Experts of a small language model: 30.3M parameters, a variant of SOAP for the experts.
Below are experts of layer 7 (counted from 0) of a mixture-of-experts language model. Rows are named router (the router's row for the expert), up (a neuron's input weights, with its number), down (a neuron's output weights, with its number) and show model dimensions 0-95. Each number is 500 + 40 x the weight over its row's rms, rounded and kept within 0 to 999. Numbers have three digits each.
Before each expert's rows: a language model's description of what the expert responds to; "comes before" lists some tokens at least twice as common just after its tokens as in all text. This comes from a sample of Wikipedia text that the model never trained on. Tokens count by the router's weight.

# expert 6
It responds to: Digits in numbers. Leading or inner digits of years, scores and table figures, especially the 1 of 1956 or 1990 in table rows, plus score dashes.
comes before: ".", " | ", ",", "; ", "–", "990"
router:525480545553495462566491503546508487503449475487511471497536550501547543427538424493508465587532537527516517479493419547515466567571549513507389519560487542506427518468503480513579470548472490588485476503481503470552474478546507521510438496474438457454509480513526537553533543443530504455
up19:466577543474460523538528527464524561526468489577463441499505485475501560496494533493455499491480459508513605520501497467476435516473565439463463497526525512420429510515554561485481507570430528466506580510527502488481462494562499549540441556459514496548490443514489558490480517504508611532
down19:553469514509422498477526488527502457515516507551516500516516526487478525461454495556492450532414502528524480473494467492501550496458387489467545489414461447481508471565537510547500497530394502501570508491536455529434547616472545509475532550480424499520467501556476550506545491545528557479
up20:490526560525554469489467475528459479568516575566506425516557458501439545605494532461422472562531491541497521522479515548522487530470485475571561531500621540428477454461499499513520531473477509491471519516489427508497480503492537500504432570507450440492413496489489475515463506475531504486
down20:422499485497431492494482531466531480492491491528545590493530501448453533483473530426519522502400482484475469497520476451515565542524573487497561518619457486518485449479418539515487464508531500504471485474514537519415589498472594540509432475490480514500546518464512463545472542495494447531
up21:535508482517520522522478509534535479522450535552489493512454476514447468462446528556502464457526573535525477489465498521521533551545530532502538447547482485515580508478443517536474489518464461520485543483536527463452487536480435503637483525440519426491490560496497465575525497579581611510
down21:501465531535512445494484560512531440491465522509501487503523498467538525521511513515515525572561498544409549491495559469485505570521532458593424576474496493528486480534508479493493484451475499532604437515537420450469529482529492466514463510522472499560519472413576541540492431455457425507
up22:497482542602544433512550534487503532503530514455527492491504452570560529514569467459472579453454437529433527525477495491534516619517542494489481556521478525548500500495479521488517544524464444483456478529558510533519446430523458429505468465490489479501486403420473534464525466534479507467
down22:492578490441517555421490563473484551447536516558529431507510559506503471510486408500428504484532455530499513570518532490486478442555539435499508530469573479535539507516503458576561496489528484511434469470516520517534440448505519456420434496484544531501437482549478485515525539573539483485
up23:471430482503531523530521488525568540554488523510485476450479536571512466507500524594577439561437508540499571519532519435529453483402521481488465505523482545543532528476508486547541529518449494537514515491477465556496455511502492567545503519473538506512478392501509621494486498433502550475
down23:439443559528490512495436455456495417490481522486447507523554465437564468463541442564455460509486494443505499501526463488449563501559445560489562410468492479521462496509472565482495484438495557497483529508492543429460515468430500525526500511445479503473525548416424464489475516515444481526
up24:564538514432597531491510498549549533489454438510561541509497452474515570480500444533476457552581506544492502497480530532553512500547511463442467586511508465526488483531530529491526480517551470395488515542486517458542555490463542529549514487466516458586481450472514475456561493522432530439
down24:508548447486395544519514518463511512517501473518521500509499492547482503506464491481428518458531493504541457550426501424471430479512580461532491458560547516520462451544456498462485489512475485451536494384445522530440478552534515487477525573462489470516477456551473554477505455473394543552
up25:607435488479512454480461531503519494468506472501502440519501483518449524485487391505491473547504550491472517521444531484520419496536425524523453515480491460593436526463503490518547477545445515416449541469552435483534503482453514467516462467528460480460468505496547504510488459481488435381
down25:487532541451483513446453448547457467536539493531554496525534553548537497556513591517518504541531567543506458558501596548500595550532466574482500473521551529467503502549551505510457458532531449508539466495490484483540582491493503462579491511447504397549518495489497475499450550502490466495
up26:550482529528467555525520467466509528490488507437501469465440509504509525440533507477499463568470554538410496445478494523449536463578435504482497508541443415523518484552438503566510516560461538382484504444491477534506437481503566483539424510413540485457475507527475463493494467470474463501
down26:587371514500448521552486608506476443484436514476557467589518496505495502514452581520473526546555527533552533460496436517434486492512539423508503475454478484526494509453553483466451506512509454524551500469459404511510499482500456463476464506541504517492517493506470504439480500428516491529
up27:545508535446469560532505528500454492493468530535426558530541497473472525528530515513458455507582494458528475472491506445519513490420510500512494452470544433541527470509428516515526495516480570546482482469504461491531487467437531527575597532432472483533531444450506579560460435520448549422
down27:459560476390499515564548584550504528475439515543454521524506424500494488470513492503478578503552542485517425426496526524532519512533516520494518505467494468526562506469509435460526492537430457491491487523456541404591489456445577462437531481463539548502510553494489541513487531508469496513

# expert 13
It responds to: Name and number endings. Final pieces of proper names, countries and years, often before 's, was or a table bar, such as Jr., Denmark, Billings-ley, 2-013.
comes before: "'s", " | ", "\n", " was", " (", ", "
router:497512488515493500475489532546555578488518507470515545518460418541509575449508491481511528509478563522481490491594516499481521469593541534481463493486552507535441515505451442541438421448564484491546493449471528537544546577561509533532465466424499524492549538434516469480544533545516567453
up26:505515496565516466526434506493517499481620513553444504506502461636466410528552487517530502474396471478501529465515457475531422535482536500458519479460513495551481518494505494531480510545553434516561492543504583532541493493447541528476481451499471534491504456497528492499517485551414541493
down26:560445497524533565451522457517498510530469511465538538448495447472518617575486501507509450466531518520531500516461512452419575532498537530401466472563516519475409478522473488479533483439484532504572493468491493507509499511538518525553470461466472499553491545552538528439516443452551435532
up27:503439519469523479494543449478482550516474474490379470468404511562474535532506441512507523495441439512480454503501438544499553515502511460505501466540435552517492507595506494516464516484503547399498515439480552549511554509484445455466512428522490463520528470477511468535461587574507529509
down27:530561517529463479420500515486489511488490498528589501466550496469517560487455503446516536532519571501547520487553516498559502483515495577463518496425516506442524464398488484452500499507498432560499488519560409442495494459530558550566438567516476514459508563516583490438519463491522472473
up28:505466514523559512394530436507469532474520530531492481470425504550452518448492540483455507539505546550426491465605575552513548464512522558435456536503527470492452507482448513474558409487470466458449526449501425473543541492442489543539507499456510474557510547471519480475545503508464493480
down28:525534521436466440573448538449527495531504478452522488510555444455582482564497485533557476470456477456539563509458416460450480494498534462582550453504468561523487513505481466531477548554568534576496496511480552538438482542537509448499501479581446510478459451480500470538464491527553508488
up29:576479525484535482493512402442485521517537504473486508477498516523506552501470473417472539578425461464533503502546532492508553529481481560462473535567525477501481476563518456551408433493458478487514504432500462514485488467554457461490485544507441409436450515498555514526439512482489585458
down29:435510487563437474507476566513487478482492464531532435481485493528533467478537527579538489409568569530464471506533460521478460439535532461479540475453521551491471516459447527462585516495553564520493535512509520493496527532451536540532491462459559558582515465487487450523600514514535427494
up30:524511475573451450444536506545542451501482424486471519514555561554525490554482429426483448580480519529477488499534517509492480485534505387458516411445518480579468512455481497547477556512503504469475495440502501542518494519573495469521530544519442497539513474502547487539558454550471547441
down30:516471449428506506471533554503529538511473617477425460503512437488479528470503506459539508504585494531510505480462494483524493570420483567500382571532475542527532532503448524492548484474477495527449607531496517487536477509543492508510451428474514517456406492540483506515510494502539479452
up31:543432485546446448463491519468491499485491461496414415451544432466472476440581540528535475501491532490496514496521448474459528593440497447480443573514456480467476534505422498480476493539501518471504488490504479464534516525534485570537481591489471494518472473393468532510420486486516488448
down31:522528505472495530479533534530455408629508557486513494458487560464505522502498547450530445530481522475455481536476545556488477517465476494502517490485536486438516529460486542428540534542502576507583473554525470441438484478523492568496472453487461560454491439613481525486504495516425508486
up32:559458491534431483424524535537518561518476514506551477503518453468516468464433472485487535571537504615440533512553499486508547484557472477566488555471471491468424437498475489569502418541518495460533533502554476518443521565529382483474490543482508469445476487494466475518476508479466524509
down32:427472503443573455539422489498415471532550545498462472516459511532503495492567566538498466489451466463513483494488522489497520529472550505397533488534554493498537553538488484478490552412518573505443505476420516510525505505548636516553540518429518456501494510505514530500544478512472509491
up33:568524639422501443500502485548515486494452504481462506526432442554477493442528490492428496469515486480490530560498441510494478513573550549521509569523469537400488527552527537485574458542488471464462521501492470460480502540554496536511439522539460541556556526493500523546508556492477481532
down33:502444461527445473532488454439442489499522481557515506476555518445496527565493450556532514535511473516507502496598524455545436564513477525496474450497508481569502484484515452475401514434502467531589523511427557514584512479486462541577548459461503483416483486519561480487522491525515522452
up34:546489504469558508489476560448523425544495490524479414521550511498492469478540510494448527505466516445466486467510553529435459539391555512490465504512483583510527565490476493480482483522515562468496481448542488547448493549482555446607443517514528456503506517432468503509436509545401475503
down34:445565495511443503478504542543500491555518499474514572526517538516466500526523560510499554556559466524540485522452448559559519527522529560553470424529482466549538479582567487520529499524491475481469524499480534487549514495571406537481518513498568524460522525551363521484489501576506472511

# expert 26
It responds to: Periods and abbreviations. Sentence-ending periods and abbreviation dots after initials and short forms, such as J., U., Col., LL.B., p., and ").".
comes before: "\n\n", " The", "\n", " He", " In ", " In"
router:448544444490413528520518552440544478481433559541533595542475536532531534446462463541472548514497487478543519466495545513512527479452512563435520465564516539469470514490508485492460480463507521466542535534446496504456435533533504560501487513563509482445559574526471508512473436575411514470
up29:476432554487567460553561575463472519522423480493492436546473534524486455553581474490533432502486495492501518532494487443504480543463525489455542547507490545567466498598487452518539472424505554488498571490537476486515477466493445525539497483545570464510451504564536530564525537551531548520
down29:493487451523420552501482450493460495463508506477543583520480505493528592465460470551503547532518462558560470465456518522479500486547485527505426447540512408492537521462442511528474536591459486457507472453534531498528460416459574456506522516514468517518432415554465497476526524513441471488
up30:475526557483458495503463533498510508442457517453461501496492554546496601463551493576510562527529526491477524502471500448478554496441533498388434514544548490542564497513562471569484510435464452563501473451487451451517499477539458566526466503533527525413476547532485470532509508559470554502
down30:522444466534519505491506491525447481519498563438503522525532455490471492588505452516503443448556539587509378472530525432522470501429508491546538448469541487491474496527585469469514493484482493479530521478510536529491453474459561456578514541591546507497457503472513490576429519444542503496
up31:465546510485482518532498463428589524495433514456536532506449470503490558514500518507545478638483507480549513486553483520465504485473488547539595473438528567493400488536580538548477503503555565500492540496486489539543466437533521517530453463496468428512528472523482478575485504520524487481
down31:517461482538430484529489551438508408505501516521426491463517519495503428536488426428495523454501462506438529522444505406517442524485556543484479454509530586446544498498496495494528523471476515550538545518582495515530478502493548494494436531515516488612572506493523508438469475500421476526
up32:454511482563480530465478543510513504454501448475500488541449509607525549475430490525457522576519455463503465490511491469491543447494489508416550470516527513466467537470510602574507529495460471542430544486441450460480477558500490492488536602469537459457482533537497542494522465550481594493
down32:482461500493508458519527479486515485534508502482546489433485497441458496539491540483545468504491580503573444513578526547523493491467482501528506521545526521487430405487494502399524463365553475517535542496454461480573601505547491503553491518534433506525473466526535517535507551481528444540
up33:475581481487431535497511491532467539510528485516490569499538470539560515494435528502568508529477506500604561501538511500521510506489432506471492498487480446492537552524428518550441467548539495402511452574524494563462471448471506518489520494495493376548469467482511510536439473547453459555
down33:547537470445483508494554464519506460472590466503498564569482427493519537510525531519499447439540534509522549577511509494521512505526508572548519512502482438484491525524457565503527437493471483464491432437496561438562502508518457531467481455546495495553476586527589493558429514465561479457
up34:448562509477562624531542546537510518520540514482456566485505462509502512480510468463514504499512461526469517473521505519527461495469526476564509460482521539542477528622529522476502487463462468543461518593431477499516482449520516567419507511567471547567538493591483563507428485507499478518
down34:502501550540477479531486523519605554488512485480508467437489567505485453498518534546463454467480586491494495488474546499450508531500502408462424472551437527579486542512519540531467471549585523388518475520541482436472567491517512485526499478592519485497429492477501531528473503550468544500
up35:462510474495448539496513449466510498508463494491497473467486512527420505484530479547512571594543520495549558462480484511500414447487511532428512528610482504501431519516504584547482490469503504531543594555480455438491496514494503512485481486525490535435552501389479475486506430494422511551
down35:563432572438505495506522497547494455537496439511492471508481499457546556482474502563495433479504486468513454509519526484538543533492394502488514501404456545491541477426477467417454424405435554541533467499470527503496531540506515467496532494481422546491465471510501513545546502499533454566
up36:504482434496495537483430519553458479515402545562488536455536516572541465461479528539472487544481524563561539527501512470529461499502497528479533436538547577512525496558516536502479473512483514526504563491473443463461420485508508522468436405505561424506516491464473405519504435470442518513
down36:507482456507528472540504433526437495451484524426456489519504451503522501514483517463486443465535515577486492498561526464460502475485500532449518535522481501489454514500475561453516541414538518551549469527495466549522558498463500504471511478511531571451426557494586414541521538393584498430
up37:462545549506543543490511571499477491572472464561568478470487485537422537495478511527435508574535532486532523506535522509483488534484547441581422467491440521491536533501490536452485587439461451471503585548542465577455484525552556513469454518542537514537508471485475540520550439508486521467
down37:482485429552489442520479541462536490484513538460482532447564517508457542501484528472532519487513513509501487573448493510515494499462472521504542479524534524524535453543413420508503507574568472496555498557508475420484486509514554588516442555464524525561484503452528578414506566500550550421

# expert 21
It responds to: Headings and paragraph breaks. Double line breaks ending paragraphs and the closing == or === marks of section headings, such as ==Behaviour==.
comes before: "\n", "\n\n", "The", "==", "===", "="
router:430497468513455547551475554490523472478443502429511496546516548539500473380461509440503501484552486522497461548469493521540524455554485544491454488486555490460540484470498468493464457475468551540496492464453517402439502551505551476442516545468516458566513498495383534488545528478497546425
up19:529533477534504510516520505485480402431500562586468448477494486559434495461500574490505532534491478498547458480462481527513518556503524436438549512567533495521500467462472487576442540551478480487512534544558414465498531485476523517569462460458463438573437421470513481486525497483499505432
down19:468445496472504460460508464500495453454419482519546484544529508525475463482498484438555490539501484512609512562507534582505496496565475461500537439567519512495518472470537480468513523456455561458487481559449503538493465491510554471532540469498478515420551560567511618571534539518486456534
up20:533507500497562582452489506526540445564539599473543500525479458498535568543519533437516550538500550520463463516555536466436484476487519441503455496519582518477459453504563496458575488496494519533496496530492492542433454558573508550494493510514454509549513414502408526449463484504525465497
down20:510540542523507447471419503506494547535437521515489550489427531495492480488528432474522510509507516485500500568517442475470527556493535528501475524498434524455516518484471486471509428499462435511415523514432535388468474461495541497523494543539541485550489604435531433579522492453556468443
up21:488529540548513500511515481610487474482451521489546508478491534529491517494450513451546495494477512559404488494550478472541499426527544429547501500472427484500483488504454549479477404486544486507555488485495473558430469424497530410524490441516511397487536514506424480555494456465469498448
down21:503437445585431487455515441533508464477493490520522464467520482521563564524521506482410490529514452473543514442482412511476488511515547503509457495531498510547494503372504493543485452420505501465541536484594446465506481496522509520451524601477539518458570507512515512503501500500585474516
up22:531501481458501545542450565587535460476452551484439470495434480557501430502489421530473416522514512515520446529521478530498412489502477526468541460492534471588516493577520577498571549463534505509523520453456476417471480510500537450456540506509483477539511518548569494537531519447523531520
down22:453511488570504503498488495497479487481473501544523562546469443491519460444553572466469535529454496414470521526533489512499475413413521523506446534466550480601571490429490552522410502523452502459532495490484511535534581513475517532454526482541483495495510517509453608541495440532527523481
up23:452518547497462490539475529495634484506502494468503551540435459551566614493490573507501558527556513455488435516462529475505481489512493498477490478491529494494512497554514477587414599470543518542439575491513448487469507465553517532515492492507446553489525453458499551522534521472501510528
down23:439513510505483469612518492494533533485515560480490473514491536488435447461532504519564437470489509495495443522485528477470476417503547472532521456493515483494493441455512514478557463501518339465595457552585511503486502478481516513559507481503486451522462548533523580528462502487545504545
up24:432617513461454531498557507454471504567521551475458478554608574523502491473474516481607494536504562454525477548472486501519516505448477447506522482501445509515508481523468531479501442500524487538536476505494506493529476514462497527495495438482510517504415473427431535502502471499501552377
down24:484487479461520433476412495478562458515494477476546526532436471577513505538513512496511460501486569628525446521441420511482468492524486495525429478502495516532497575490521569517407536518509545510505468412538524474425544466522482511582509540491508475515524488568541494510442511511461511478
up25:500436408546477503551492473465487507554482541519528481482567441468511547424445455440492464453466507498514500521527554506611436511462483471482549494557564461511485532442531569515501501555472465540421567539533438536514506509506526470495443500474515487512480545508478494447510522566442573500
down25:553525527469521450514467594526515516492474512500512496496446528522490502494503537478512493540521511476485561568583503480546521466566481488593481581488479554568473478528551509509509436425479505465557425464497581442496518497480505541572521530493426454543527522511436443521445530558451548494
up26:426506505512506507509479496545514472472511524510497462584523546529493451522480539523547427547492508471469447508482498512512502505472542481471443526458519533492536435480492516522503459482518485584430532399569536560410523457493469542454541482572470535499486403505411494495445513510566580469
down26:484532518507507495550503492457479430495439407524506519558484576519573416534481490493473454490433417583466472541484455513429464539437452499427491528459532528559501452571469458549468480436505543436491435484505453556502486492537505525489467503512535474490526453506505480493535503513527431474
up27:545532526538502517441482528641474507503498494523440511594480530491548522479462462395474510498463518461516436481478465488584561543499479492538485520525530497480473515527569521513451491535492448534426527457479477449526524528464538515450486558545508553544506466527522512452481423444534562514
down27:486451568477481537562542465521532514488512432527478453458500610550364541513455510512526460492505496474509427570497490521538513502489518492518496527519497563438474455488521485446536519506504490528581543542521529547520468558488553463477533540536438505502468501539478417506594490455522470521

# expert 9
It responds to: Abstract nouns of power. Abstract or institutional nouns, often after verbs or of, such as power, government, control, service, law, military.
comes before: ".", " of", " and", " of the", " to", " in"
router:512447485541540482399468607499519526528536436475518458451473524484486469472558485443507445501524490468468563515526510493423505538463470508483503533455495438519463473491440516490517420583482464556518478490488500483529528587498495495484510506483531415439460488441465494445410529419489475503
up16:488440556564558487490453482544437584496468468513473553564585490492530610523494497546507464470531541481434481521523541478421553448482484492494543540524518533548516536480551465485485485522471488455440490481437561550488513544543514517495505470552567410523438504481446465545484488488494474505
down16:490561512505473566554540436532453463494590501537434455484452487482462400533500503477490524510491440521512398521437519493501488513448483478506531539456514460488535518474406470539549481440483512562505533547505462518531510485557560440511497508484500553481540462528486453458556469490432568553
up17:504528533478492444491499544559536463553534518443533485483492520521531482447449482496498514487517524498526428514497513453371529469504477441493481514445510436522490496547529593525551461486595461515537530463480488508436499527521432534513560489499477448534464474511443415511503515489410483599
down17:508455591499490475500522539500510507495469484454513558532494534527482538407543497507479440556458499503460507414520487504546500502495461426512444506464479399509599475496433519477503544520426456497485582461429497502502491489456528499506471453501452458560451428517471455421553500482497509452
up18:492489563500555482512504468476500491466538522533562406454568471537497455531402530458523488555501465510469467490489499558540467478540477488518485487553548443519434402488500509500483522458467592461505479575518450490475462462466526521502535504490466541563513473498402505459544534562536542571
down18:521416459533536504465455527478495491482478529524490461556506481467532442469443448546525459471414505471500451574511518467542491440498481492370519475527505533542477566496513522477562476521545556521487547417499490463513560506432497486545491487523508538438451512462505458518483529427525448587
up19:507476607479495482535488499545500474470472477421475543538513459560515555479424485417551489448467489494509461497511495487467464491492452466482520509464503489513489471532486596556516501577504472462489592507597462509487475508490489528588463492506421443429442490517419476528471505548465521517
down19:512554513511471458512490442484557520502462501512467511478517568549449488564502490566496499441472445531426435508506513480481463510480467564485471466542502505448528537532436464620479529498501489496527459498502579497471552492447521520479530557495545593505500449542445503540501557374479535502
up20:470461512563516517551460504495515537576543441470524436522511548455542512462543456522574554483462470530461435502474500424477496512524475526480566495521465569538443512578455514493515516510510471497496547577450498545470473431508538481518540495513532474484481479462511352517536502578478482469
down20:438454489504508545531530484462511457528504443527522561453523537466507479545557468503542516484538504535471526496387462525481476513549502550535505455551528480478514593530501459537539521526572532523471487585493563464473487466542486447504547448487590503455426523444475486544411561494498533458
up21:511540482497496537535466413536459471509456519563469468496459570540481553455466520531460556508448470519443554507507535581458483454488529481555544564477486455532476506524446457500505543492553514525579519531506478492456517550435457460565528504511516531457547437461538492578488595464507557544
down21:479554571418515457509460466582515594442395543532498503536462536514493537526407522485500527523524530562506563535541523499458428497512578517502490509521497498563512504458495515542489499452524455558472421513451515515498511496428446480549517468505469507544545452502508553527455478545500499449
up22:545532554468555480488467472516583517513512475520461460489549462439514566488454471523513478561470480462526508478576491513464468496485445472521462495521494397426509485455426511465544517474544481548559535475497483539429602484521401542498503425478522450496542467506488528569440500497496480464
down22:554509518401498516491557546520503528521498526511502482453481511484439433475448470430510422496491536493501442497485531489525542498549446518497458444566538530472483449461473454509531589460611510446540524536473531477492467517510480580496583491568483534565520574480543520562495505517473468497
up23:451447517495528447421507521497458485464470523507432439412467511451486561521519478475490464549449505463473538460478533478519510513496378518463529481494431497526501498531456573547463467500501499478484526466491522486507416557478537555500457452571530475431497423556541491451496511422492525554
down23:558508551496471434524588533497494531494525496484532485479544459521467467486520483491580488391470518500463480492504476480490537540551529525485462641527495501408538454489508481521524529449484482457534504445479492560548548468539562540413498547515487480483495497490514466460499460414443533449
up24:554521482516483507466527511484522452597455482501551455551506457509438530467528488466526508528469467440539531443520532530504478537480541559440515524449442507487481437515430547534516603458544475522461513527447474487549442562540473514536504437552530536472472547488515568403496447455474540518
down24:447433516512580465458478492581469478507576484525558462441495522518527552527553504554571502500510491455527498486480520445538500571484492525526496558446509483501559531511516463519456499572476503502523501490440516541547443535500488490475426495449590487547535441416508490544537582482482569465

# expert 14
It responds to: Numbers in tables. Digit tokens in numeric table cells and score lists, especially league standings points and goal differences, such as 38, 57, −15.
comes before: " | ", " |", ")", "–", ".", "; "
router:486459428467518513511491580546529519497524535556510553511449530484503486457506565519507459444429581591419442553520577513511492517502465528490456515528456507511531544426427484534531500580504529498500511471487552479582547552468549491537532466471490502455497569562443504533458505506486483484
up19:501505490547464411476526549573582492509483523487551508579513485518493512524556496476567491581475563585549490499557491528445502496488553493526487498511433434498470443450497519547547600539484482510467471514485551523544553490516509447495468403516465498515490513466507476561485529475504515594
down19:522498530544492462526577496538452490486501470544523547494515609516477559490554535478403552406509505563464512517510526533496576505522471456483488522492529471448469481528443497477529458518444420522524481539423519576581524492526538541508472518491523491529502504427526545561478535499459426469
up20:515510456542526483476468540495478522477444558537485470493478535409362505453509530531476506566510460488485477482519478495420491551484507462487485535444577549562483488480502524397495477633463482462505490506462440441492452501469539493510508487462528459494465542556512490448529522533467501537
down20:466531497447497475482489464493520545376444498536516518468501522500439533426611482469491512531479494505508560502475497546481534477517533470525547459439496529428510508477602526469487446496511518543491432528438534479429546524509519548588451520425503543530504500505503561448526511496501555549
up21:479506542493549485446499491547450517505480523472489513573491514473512579440498529495501481434500497520409485548545577487561446448453485517481389553509473488551520496466533534540521517561434565506467568505552541541575497477518504559517521455517499506476528470512420567479446529483426490505
down21:542481467554505487458512486425573498414461445497451492461531503528471501531563490519490520532508493536564471457470424501525524466441423565511473553482507449590522540527495530503486455437448459513563497459488490430543486482554479497508433539506452476521543609520437473515519503542475483481
up22:522464495506554529550440526470490491484548474500575498566534521520499477509396618507439483561445526472480499487448468468504446461485488574477461498524572461554495548444458558463529537458516503542425451499517527519408533552516491510513504481528502498479494422478489473515426462545480486486
down22:558515540485530531490496447522528512494471527379509492571519478535485446517499489448424479530550619551541519509436518486423470446487507472523578499494470481488403502513479454510492472464555547552554437539487500482508474465507535506528568414511471516511442459511504511504455483514536526456
up23:515511526477503454541529569515579412500438514529487454563464433526467524461491524534531461463445555545478465453514570475527533541503525434528505514486582519527490535467506520473546474439495474431496518450507534526461436484433553430510537525500492491507520489549505479516479497530485448636
down23:423446503475527484510502503547546570452461511497511514534462488501490458503452587436517524469537476443568553533405492487501482512498460564524531584511537496584493534585553483528484446500399440495470483509503500514434505493555480553508474475544474544429521492545515561535525488489469517481
up24:342445520525458483555552518516480543421553511543519512500520474526546502549532444470552499480487510499456484487595531521483523512481472488503492516582467474521483451470517508511482500587498549459486514484493513511551409537521506516514562526563451476466479463438415512456512471512555476527
down24:463456507492511442476505560506527457456530464538487491526472455538433507554525484517518549481507494461524522535505464547489519560487480497521476455541532482465563496519612518514532434458497453466419465486526502512472522468472523452428540514493550494460455562521553509497522557581513514656
up25:465479517475547555552534480567512530499475475565498493463463539487475492424536499483515545468562532467575519567579480477565498512528474526531443527516480446452514534456406495483487537493549480551523597507479352527539524510522532472529489461501510454542508531480550459506510486542504480546
down25:560521463525435494530448484475461449509507583509479531456476536530533449425522505453429587446487491569486468517515483514466497519392471462526465484529495422503463457482362463475548501570492552492542522439506498492505579521453505480511477453515538493463509505538485487533465488517517533518
up26:547490509572519451401519485477529519428447505551486456520464482511555428526535544511467566460478521477446507556440568489494436411429483478514514513532490471507476534467517508536480590495459452500459592485552454477501497491488563479494489500479464511535533488533430528481551489493454548567
down26:499518478480526492499457510485428560483483490518457496512490460513507558461495454467481510487526483550551523539604536509531550511485539531441465570508500552476584521498467441518461576512555441532446442517542490512492545564532474504565486552518520420545449493485463450433511546449412450466
up27:482558463522546505500500440557473528525465512497480539446491492500427471509523459604512471560481570486496471483547558563469533477450563494539467492509524526509422498443478447375478465544526471526485544513541529550526485552488567533471554488489473451498559442527541473511482532484477522580
down27:446472471440527465514495518535491561489544594422510448447475483517469434475457492496507539444465481579498524492525551540491436420486524483546548474442452460458474527514574504510515537468510479466580463437519447452541555481494458448499491544531457528547513493494471523582544551520535542496

# expert 31
It responds to: Table cell separators. Pipe, semicolon and colon separators between numbers in sports results, election and statistics tables, such as 54–64 | 12–4.
comes before: "0", "1", "2", "3", "4", "5"
router:542510474565503536564477663560570497487533430531563517487535525528427499530525418527487444467505510463522492520471501481470511505451527520583484503525526493553550511522446469511550524550572485489510483550525502517524543522513528523557439499524475435445492474494496523497548547456447473495
up18:535514488511512474540490482521501530507509452537487461502492540509467455515553474537466478514472510460498546503522533443493480506444480426565570484481573478502559426491486564452512543458521488480408454561584490455430411447570422555503490483494519548497537435496495490434494486505506566432
down18:528471459484541529475463508456504475379483492495492508491472525482454413416546495415594426494489520470476558483510523555493484459385495543493439530439423493546505435513580464575499509496474493457492475528489515486480530543496532509550456515482508460516527518489535544517486485546462495487
up19:503506503434605511542571560617489527491496445507504506586510548561473502475461502488522538472530501509505475466451473483549481463483494543500425509546446477510524536507507531564572560477482465495512511439488469535503486496500493526460478508588482520439490536459492507467496456390446505424
down19:492490539495463521521569499409475456548491528441451482529487477566470490512425453525469422528507509472432558517532455478529553447445537456564540529522492512508496515475490478521513491500589452550531477530461537582455537486515478499516493491430473502468548569576519425461513544534514429537
up20:466528513486490536485547542484510608459599477560539521527556481576387499505486508497502481511432501495477526552488538477470508492458496532436425482556432440474470566502471528463490513473492491537531463544511500485515523556444538562561482536549510434558513450469446516481488503526474551541
down20:527505562519491492472449572532466502493486498524502512548469569462487555474539514471433537493559467521517506521485484436446526534431552505504506545496510516528490525493492441564511490466377519428513517464550459510547475454524448531458483530554565542497492516479583554497562596543559549515
up21:514565533427468522523486484491469485506525486479501495497446540457482510503498472581557455517484450485457474515431489453435477481420526528522514421504481455615526556479414517553474488499481506454490582510386498504513504510512535463476512510530436576498524457481455458514464441452538527528
down21:527544500490394507527484520395527510479562460549461439525534497444498540516536508507530508523487447429594492515425572531495556488511528569589548488470489493497474540564509431489527517419478519471502484452484501469487442553512489544526489511459522516519478514523536556481568538503498551451
up22:458503541442453580554586494563491508512379505558555501492462484569490540486480471594470451490521480533546509503574504453528547494483482496488464461476483487475449543587528517445442541485536502529507485520451500470482502512482535486502482541565490501469516489510455597479454522480425449485
down22:542533572468459538431499493460472510576476514497481487529559504523472513514588484447508486498486567492480571522468491519509522485448448468500535512515515572451449511557529497445503503493402509539556488497431456564526509460488451510467539523547558467527480639476518440509450522521448513509
up23:537510532455498479494499464554504597447468412559520489497576473522495529540517469501490451396459518517534504540510449466519473489472527412523472514472579494481567491483450512546467547510521524390547551585469515529457478560512544465524505472563452497530502482463487532507524491487488491571
down23:564473482473484549492504512475513441495555542479478550590524509529414477515470475503534530568462442461467576523474524522510462539538475528461495443538482578541528493514478465586481469424463478500507397525518467521564550498478496485508568440459438513473469507546553557488506512501504571458
up24:577495487553447454502441478578512485495492506551473486483579517487487549428502548454565524546551480480512560495436469497600542551455523450487513545445506523508481450488486551476465501534468498518444501473531546495480503566505560496511425535563511429487508548469488502438499459396481502505
down24:462496546470415427488580511515496529496525492481453519499555515506421455495521407456493480477513569454518467532470418546410535501483431513459580467563533488489543477478525450485456496481566471528460567524481532538510527469448454495449482488508521441446458503520500548495503562490551464486
up25:518544451476514451507468435443513596512532518501495602498514565582472537479522494529525399491449480553534543520401532411529498511502473460509487575473472495542488494519414491465475519519489461556530530527510504498486550473469529536484496550527519532517435520424508422472500542509518483502
down25:433468519528495478465500585538530516490554471519521474494613486528561542533577479458535527456555517533415485485486542479555505495526560565472468455411565481483498446507525484465511518519517543511530426533447491488556396529473479557438532501506503520438530491478533520452498539485468495514
up26:518497491498539519542468464470524549482501462498501468528534489533495491513475618477572579568410517480580499522446560536454540510505503480483527434481477488554580523456530518521504530427510453491440466513550498478563490524526475496506534453523433552502498558556496466548441443582507533506
down26:517376437442477516526457498472508559490514461476435571445504515485431436527522496558593494493461557453460489558439580490492494507540483531540505525456500490609503498496426454434498510493522434495483512512467500504538455519508489492508463478539443488512476453535466523489526504497568508558